{"experts_per_token": 8, "init_std_router": 0.00624, "optimizer": "muon_variant"}
Below are experts of layer 2 (counted from 0) of a mixture-of-experts language model. Rows are named router (the router's row for the expert), up (a neuron's input weights, with its number), down (a neuron's output weights, with its number) and show model dimensions 0-223. Each number is 50 + 10 x the weight over its row's rms, rounded and kept within 0 to 99.
Before each expert's rows: "comes before" lists some tokens at least twice as common just after its tokens as in all text; "comes after" lists some tokens at least twice as common just before its tokens as in all text. This comes from a sample of Wikipedia text that the model never trained on. Tokens count by the router's weight.

# expert 126
comes before: "0", "9", "5", "8", "6", "4"
comes after: " ", "0", "9", ".", "–", " ("
router:43 34 49 35 49 50 43 61 49 33 36 57 62 55 51 54 48 47 47 60 58 47 47 39 53 54 40 45 44 54 41 31 58 51 56 78 59 45 48 49 68 62 53 47 53 57 31 41 40 59 60 61 61 41 54 50 56 36 35 52 40 41 61 64 56 53 55 34 43 34 45 58 54 66 52 72 50 50 64 58 56 53 44 36 48 47 61 50 61 52 68 29 50 61 46 53 46 64 46 40 48 42 64 71 46 46 60 55 45 58 58 60 42 60 49 35 49 52 57 55 53 49 61 64 50 51 54 42 67 44 49 42 32 54 34 39 52 47 66 53 42 42 57 55 53 68 57 59 62 57 41 41 45 55 61 33 52 56 53 48 53 45 66 35 45 55 47 64 46 56 46 54 49 59 57 57 47 64 36 44 46 45 52 48 39 69 58 27 66 49 54 64 26 25 66 58 33 61 49 47 66 51 46 41 45 31 47 43 71 53 67 43 58 58 27 57 36 52 59 43 55 42 36 39
up0:68 49 45 51 53 43 58 67 60 68 59 42 72 57 40 47 55 55 53 59 42 63 47 60 59 48 50 47 66 58 57 65 36 42 58 34 57 58 44 49 49 34 51 59 34 60 33 38 77 31 56 58 29 53 45 47 42 49 42 39 58 51 31 60 45 60 63 62 57 31 60 51 58 51 44 39 39 60 34 64 35 62 46 46 49 52 38 47 63 42 52 42 61 38 43 29 52 41 32 49 33 51 47 44 63 42 39 42 40 45 58 46 51 46 70 59 58 67 43 48 41 37 46 46 58 51 40 43 37 33 63 43 56 58 59 49 40 42 47 61 55 52 60 46 53 53 52 46 53 44 61 48 36 41 38 56 44 36 52 41 35 40 55 63 47 66 50 51 52 41 41 46 39 42 53 52 55 28 57 61 55 67 50 47 25 46 41 48 64 50 27 38 54 50 44 50 59 62 44 73 47 43 43 45 54 61 53 49 35 57 48 60 43 36 36 53 61 46 64 54 46 64 46 66
down0:62 65 45 57 45 50 47 63 42 61 60 67 45 50 60 49 50 68 53 45 49 62 40 65 40 56 35 56 34 61 67 55 55 41 49 49 61 38 43 48 52 28 33 67 40 36 53 54 71 40 52 34 46 30 53 53 54 51 52 67 55 47 51 41 41 62 58 53 51 52 44 55 57 61 27 62 60 46 37 58 57 32 59 55 50 58 48 72 56 61 52 64 44 46 59 56 55 39 50 56 68 44 40 45 59 36 57 34 53 66 44 55 78 53 45 45 59 40 50 60 60 42 56 45 60 56 54 48 46 57 54 63 57 52 62 46 51 48 39 50 63 48 52 49 63 36 52 41 34 49 50 62 43 45 36 51 46 53 57 43 47 37 48 60 46 58 35 57 57 38 52 62 66 32 21 54 54 35 62 36 53 51 57 36 44 48 52 47 58 52 40 55 49 40 63 32 45 55 40 39 60 47 46 46 45 73 60 87 44 40 46 68 47 42 43 63 54 47 47 42 49 50 46 57
up1:44 50 42 59 50 65 48 48 47 41 48 34 65 45 43 29 46 48 25 41 37 38 37 59 67 44 36 44 52 50 52 63 51 44 57 55 34 46 40 45 19 53 71 53 71 48 50 45 28 38 50 54 35 40 56 45 51 52 57 57 38 54 49 48 54 48 51 47 50 46 48 64 45 34 46 48 54 17 46 57 44 46 43 47 56 45 65 62 31 68 46 53 55 56 35 38 36 57 37 49 32 62 43 54 25 38 49 53 62 41 54 65 46 34 59 51 55 48 51 32 48 35 62 38 58 48 37 41 52 36 56 36 40 48 32 54 34 53 42 36 38 66 51 56 53 54 60 50 50 55 59 54 52 71 56 55 64 51 58 50 43 44 38 65 62 66 42 54 55 59 57 51 66 48 49 54 48 59 51 54 42 62 53 50 43 37 39 50 57 25 56 55 49 42 66 62 43 52 50 56 51 52 48 56 43 39 46 52 45 40 62 53 48 49 50 45 50 58 54 22 46 37 56 36
down1:62 55 47 61 53 57 54 45 59 52 55 53 41 41 28 51 55 55 62 57 70 44 62 61 30 75 44 65 65 47 38 49 46 57 43 43 44 57 32 46 42 78 51 39 37 47 51 68 66 64 57 46 46 51 45 60 44 43 47 41 44 49 51 69 47 55 54 37 49 51 49 53 51 54 64 55 48 72 53 40 61 46 48 45 53 67 67 67 55 58 48 51 45 47 50 52 46 52 39 56 57 53 42 43 51 53 49 48 47 14 47 48 51 59 38 56 44 54 50 46 39 51 55 51 62 51 58 40 43 25 52 44 53 57 28 53 58 26 57 38 45 47 41 44 52 56 35 71 59 50 51 64 41 43 61 65 59 47 30 33 56 41 50 45 56 33 31 50 40 54 24 60 46 56 69 55 48 45 47 63 44 52 54 43 39 61 57 55 59 66 49 31 63 55 44 56 60 56 48 61 33 61 55 35 70 53 49 43 59 58 43 45 52 57 34 48 52 47 64 48 48 52 62 54
up2:58 45 43 35 63 55 33 29 49 44 67 54 59 47 50 63 45 46 63 52 52 27 55 50 62 37 44 51 63 37 40 49 39 51 39 38 72 51 59 63 64 54 47 36 59 36 46 40 41 70 47 68 47 45 51 35 55 36 62 46 50 58 43 60 34 49 58 46 37 33 52 42 51 43 51 49 67 37 57 46 51 50 35 48 63 64 66 60 62 24 51 62 38 67 54 52 30 56 62 39 42 49 43 57 56 44 57 48 41 64 72 47 37 65 58 55 60 51 47 51 47 46 61 63 40 48 52 45 65 47 52 57 52 71 55 60 54 57 37 52 47 54 58 50 63 75 55 56 52 52 30 62 63 63 49 38 58 65 47 36 43 54 56 54 45 54 65 52 46 53 47 47 35 53 58 56 49 43 53 36 29 46 44 69 49 55 44 50 51 40 59 59 70 45 68 48 45 43 40 41 44 55 44 58 51 38 35 43 54 50 48 61 57 46 31 57 47 55 54 42 70 40 47 40
down2:52 47 45 54 59 45 46 61 49 50 59 42 58 57 49 53 51 49 56 59 46 47 56 36 53 50 53 57 45 39 40 36 52 42 52 27 54 49 58 48 54 57 53 49 55 38 65 38 53 22 36 58 45 45 57 48 56 48 73 58 40 41 47 62 44 50 45 63 60 58 60 45 56 63 51 43 50 39 35 33 25 60 75 56 38 54 48 51 45 42 55 53 56 42 36 40 47 71 56 40 49 38 55 73 60 57 31 63 52 52 47 54 50 65 56 55 46 51 58 54 44 60 73 66 52 37 47 42 47 38 46 31 69 69 42 51 62 32 58 54 56 54 62 51 64 61 57 42 52 57 37 45 38 39 43 49 47 52 63 51 48 36 58 59 60 49 62 60 44 33 56 41 50 26 25 53 45 67 66 52 46 38 40 52 39 53 53 55 37 60 43 54 57 61 49 63 42 51 47 53 45 52 51 45 64 54 49 50 35 34 53 67 65 52 56 37 74 49 63 24 49 48 65 56
up3:46 65 35 43 57 48 49 38 55 59 42 52 54 57 66 53 44 53 63 51 45 52 47 45 51 58 47 61 43 64 28 48 49 51 40 57 48 54 62 51 68 45 40 72 57 79 51 45 48 64 49 70 56 47 70 64 52 39 56 53 48 56 42 67 55 50 51 39 60 40 33 54 52 47 48 46 29 48 58 58 53 51 50 51 33 46 59 63 58 45 56 36 44 43 41 53 56 40 35 63 55 36 60 36 64 33 42 53 27 60 44 51 63 49 42 23 64 58 57 55 51 51 54 56 47 45 31 47 41 34 51 49 34 35 60 55 65 49 35 55 50 44 47 35 56 36 72 60 49 78 47 63 59 50 53 57 59 58 46 60 55 49 53 49 57 49 44 30 30 34 36 67 52 39 57 56 65 46 41 52 46 54 51 42 59 58 50 44 61 46 58 35 40 46 49 53 54 61 61 46 53 61 50 63 54 52 55 43 33 45 47 45 63 79 50 60 53 69 40 55 41 56 56 49
down3:56 69 55 47 48 47 45 56 43 45 31 51 29 29 36 53 67 37 47 46 49 70 54 47 53 51 62 47 47 36 51 42 43 56 37 28 42 43 31 43 46 49 54 59 30 43 40 56 60 59 49 61 59 58 41 66 50 61 51 75 50 54 61 61 50 57 62 38 44 29 52 46 52 75 38 29 51 42 32 55 63 39 40 41 67 67 43 46 45 46 50 47 56 57 41 62 55 47 49 53 31 58 58 61 53 44 45 37 57 47 76 55 36 52 61 68 56 48 48 69 33 61 45 51 61 39 46 51 76 40 41 61 53 39 35 54 42 56 60 56 26 46 61 58 52 58 30 39 43 61 45 42 50 54 61 60 63 49 35 54 52 48 52 52 49 38 51 69 51 51 51 51 37 53 49 49 58 53 58 51 45 36 51 45 50 65 44 49 58 70 50 42 37 50 59 49 48 60 52 42 60 54 45 56 53 43 53 46 50 57 71 41 58 59 49 35 42 48 35 36 44 50 60 44
up4:42 58 38 36 56 67 58 46 52 43 46 49 55 37 40 60 63 38 40 46 50 27 53 54 71 54 52 43 48 36 40 38 47 43 44 54 45 47 53 55 45 46 67 52 63 53 46 43 50 28 31 43 63 43 35 52 55 41 44 53 66 49 53 58 46 56 60 54 51 35 61 55 42 42 46 63 42 36 51 43 51 38 42 45 60 49 52 30 58 68 48 39 64 50 61 56 57 32 39 33 22 60 46 56 43 54 56 48 46 58 54 41 34 60 53 49 53 39 60 42 52 33 52 52 57 38 64 51 53 52 49 53 56 69 53 59 44 51 47 45 45 50 65 49 62 56 55 62 48 28 36 32 27 59 35 41 65 40 70 38 49 53 49 45 61 51 46 44 62 51 59 38 56 53 31 52 37 48 50 51 37 47 40 63 57 30 66 50 51 58 68 46 52 44 61 62 55 43 59 44 47 66 32 55 47 43 41 48 67 59 51 40 38 44 49 39 52 59 70 55 56 75 56 29
down4:49 38 20 68 52 46 51 65 62 56 52 52 50 52 67 46 51 57 67 50 33 39 50 50 49 57 39 49 64 70 62 37 46 32 51 54 22 57 39 49 55 51 47 50 51 59 61 56 50 57 47 62 38 64 40 58 52 52 48 27 35 57 34 63 42 39 50 48 54 57 54 47 54 59 49 61 47 48 53 54 58 40 58 55 60 52 49 44 54 36 37 35 44 56 64 53 65 65 59 60 53 64 29 56 57 59 51 33 53 63 43 49 26 39 50 37 36 42 48 62 67 43 65 66 63 48 47 55 51 61 55 50 52 50 49 51 34 42 59 37 39 64 37 47 56 25 60 61 55 52 54 63 45 53 51 59 55 58 62 55 57 38 63 63 57 58 55 46 54 53 36 43 52 74 32 69 58 56 50 52 66 57 45 60 41 43 54 62 61 37 59 51 53 53 49 44 66 36 49 56 39 51 49 59 69 34 45 43 41 59 58 37 60 44 45 47 61 42 55 56 61 67 45 54
up5:53 50 46 43 61 48 54 46 49 53 46 63 51 47 65 55 40 18 57 57 46 58 40 49 42 44 66 44 48 43 34 43 31 39 47 43 49 38 45 77 51 59 56 61 54 43 61 54 53 53 50 52 53 50 42 56 42 40 46 66 38 35 42 40 68 28 59 63 43 42 39 69 42 55 57 46 49 53 46 46 34 51 45 43 37 55 66 51 66 48 54 26 49 38 57 33 60 67 29 45 41 40 38 51 43 52 55 57 69 58 31 67 40 27 57 52 42 49 78 48 40 54 38 54 61 57 51 58 35 55 49 63 45 55 34 59 48 45 32 57 48 37 46 62 55 52 50 51 41 38 50 39 39 41 48 55 34 36 62 43 48 47 69 51 54 71 32 36 53 51 55 42 45 57 65 66 38 56 48 59 57 45 49 48 56 40 68 53 44 40 38 42 56 53 38 49 47 61 48 52 29 49 60 46 48 46 39 45 48 24 46 51 42 47 47 40 48 55 59 55 48 55 50 42
down5:56 44 43 56 57 46 48 33 56 48 36 54 44 45 37 53 53 58 50 39 50 49 58 38 37 48 46 43 50 45 36 56 57 62 51 61 68 57 59 49 58 57 42 33 48 65 42 37 57 61 49 58 61 49 58 61 51 45 59 37 37 61 53 37 44 59 75 43 46 53 56 29 50 60 50 56 51 45 50 38 43 46 50 62 66 30 47 69 46 65 57 57 55 42 62 70 57 43 60 27 50 43 52 43 49 45 48 61 57 60 45 31 40 35 63 48 56 58 52 71 41 57 58 55 35 42 47 41 53 57 44 50 36 56 45 56 51 53 64 70 55 61 42 43 37 48 57 53 24 45 42 46 40 58 56 56 56 67 53 53 41 45 64 38 50 50 42 62 60 55 50 41 29 42 55 32 44 51 42 47 39 44 56 50 58 28 62 25 59 59 35 61 50 47 52 53 78 36 76 32 49 57 39 70 46 51 50 52 53 52 59 56 62 58 59 47 49 58 45 42 65 47 47 31
up6:50 38 37 44 47 55 61 55 37 52 53 63 41 68 53 57 43 56 55 50 53 44 52 41 38 47 56 51 60 46 57 54 56 49 62 71 43 52 49 51 40 56 38 60 49 53 54 56 53 46 36 56 30 49 58 44 42 46 55 47 41 47 68 45 67 55 62 41 59 42 45 52 56 54 37 71 65 49 51 46 44 50 42 37 39 52 60 38 37 58 53 33 56 59 46 42 35 44 54 50 38 51 52 54 47 55 42 69 70 51 48 53 41 39 43 35 74 72 50 42 37 72 49 58 40 40 50 42 46 44 43 37 53 58 41 46 43 44 58 52 48 74 52 56 60 24 44 53 54 57 69 50 71 41 36 27 35 45 38 57 50 37 54 29 41 62 61 41 68 34 48 40 38 69 38 54 50 55 57 32 44 51 54 54 49 55 47 52 49 61 57 42 46 67 60 39 45 46 28 73 51 32 54 66 52 56 33 54 52 73 50 43 52 58 39 58 52 38 48 49 63 64 57 50
down6:62 38 45 42 45 42 55 56 74 37 39 48 44 63 36 64 47 36 63 52 43 71 54 30 56 52 46 44 55 72 52 48 56 61 55 43 53 64 68 65 64 42 37 63 51 67 55 62 56 60 60 64 53 53 59 41 55 55 39 56 54 54 63 58 46 63 54 50 27 42 56 48 54 55 48 43 62 51 69 58 41 61 49 62 53 58 51 37 47 62 48 53 30 44 61 53 47 75 44 55 50 39 55 51 42 50 57 40 20 39 58 38 41 52 53 48 29 59 47 53 39 38 51 46 64 45 48 61 60 33 59 49 25 50 61 61 45 69 47 41 40 39 46 61 34 49 67 44 47 56 40 46 40 69 47 40 57 49 47 45 45 48 43 55 38 43 39 63 51 65 53 51 43 38 65 52 46 48 55 61 57 40 50 51 52 37 50 62 52 47 57 44 39 52 72 44 46 47 38 56 57 53 51 39 50 37 36 48 58 44 43 49 65 54 66 43 38 53 53 73 67 39 54 71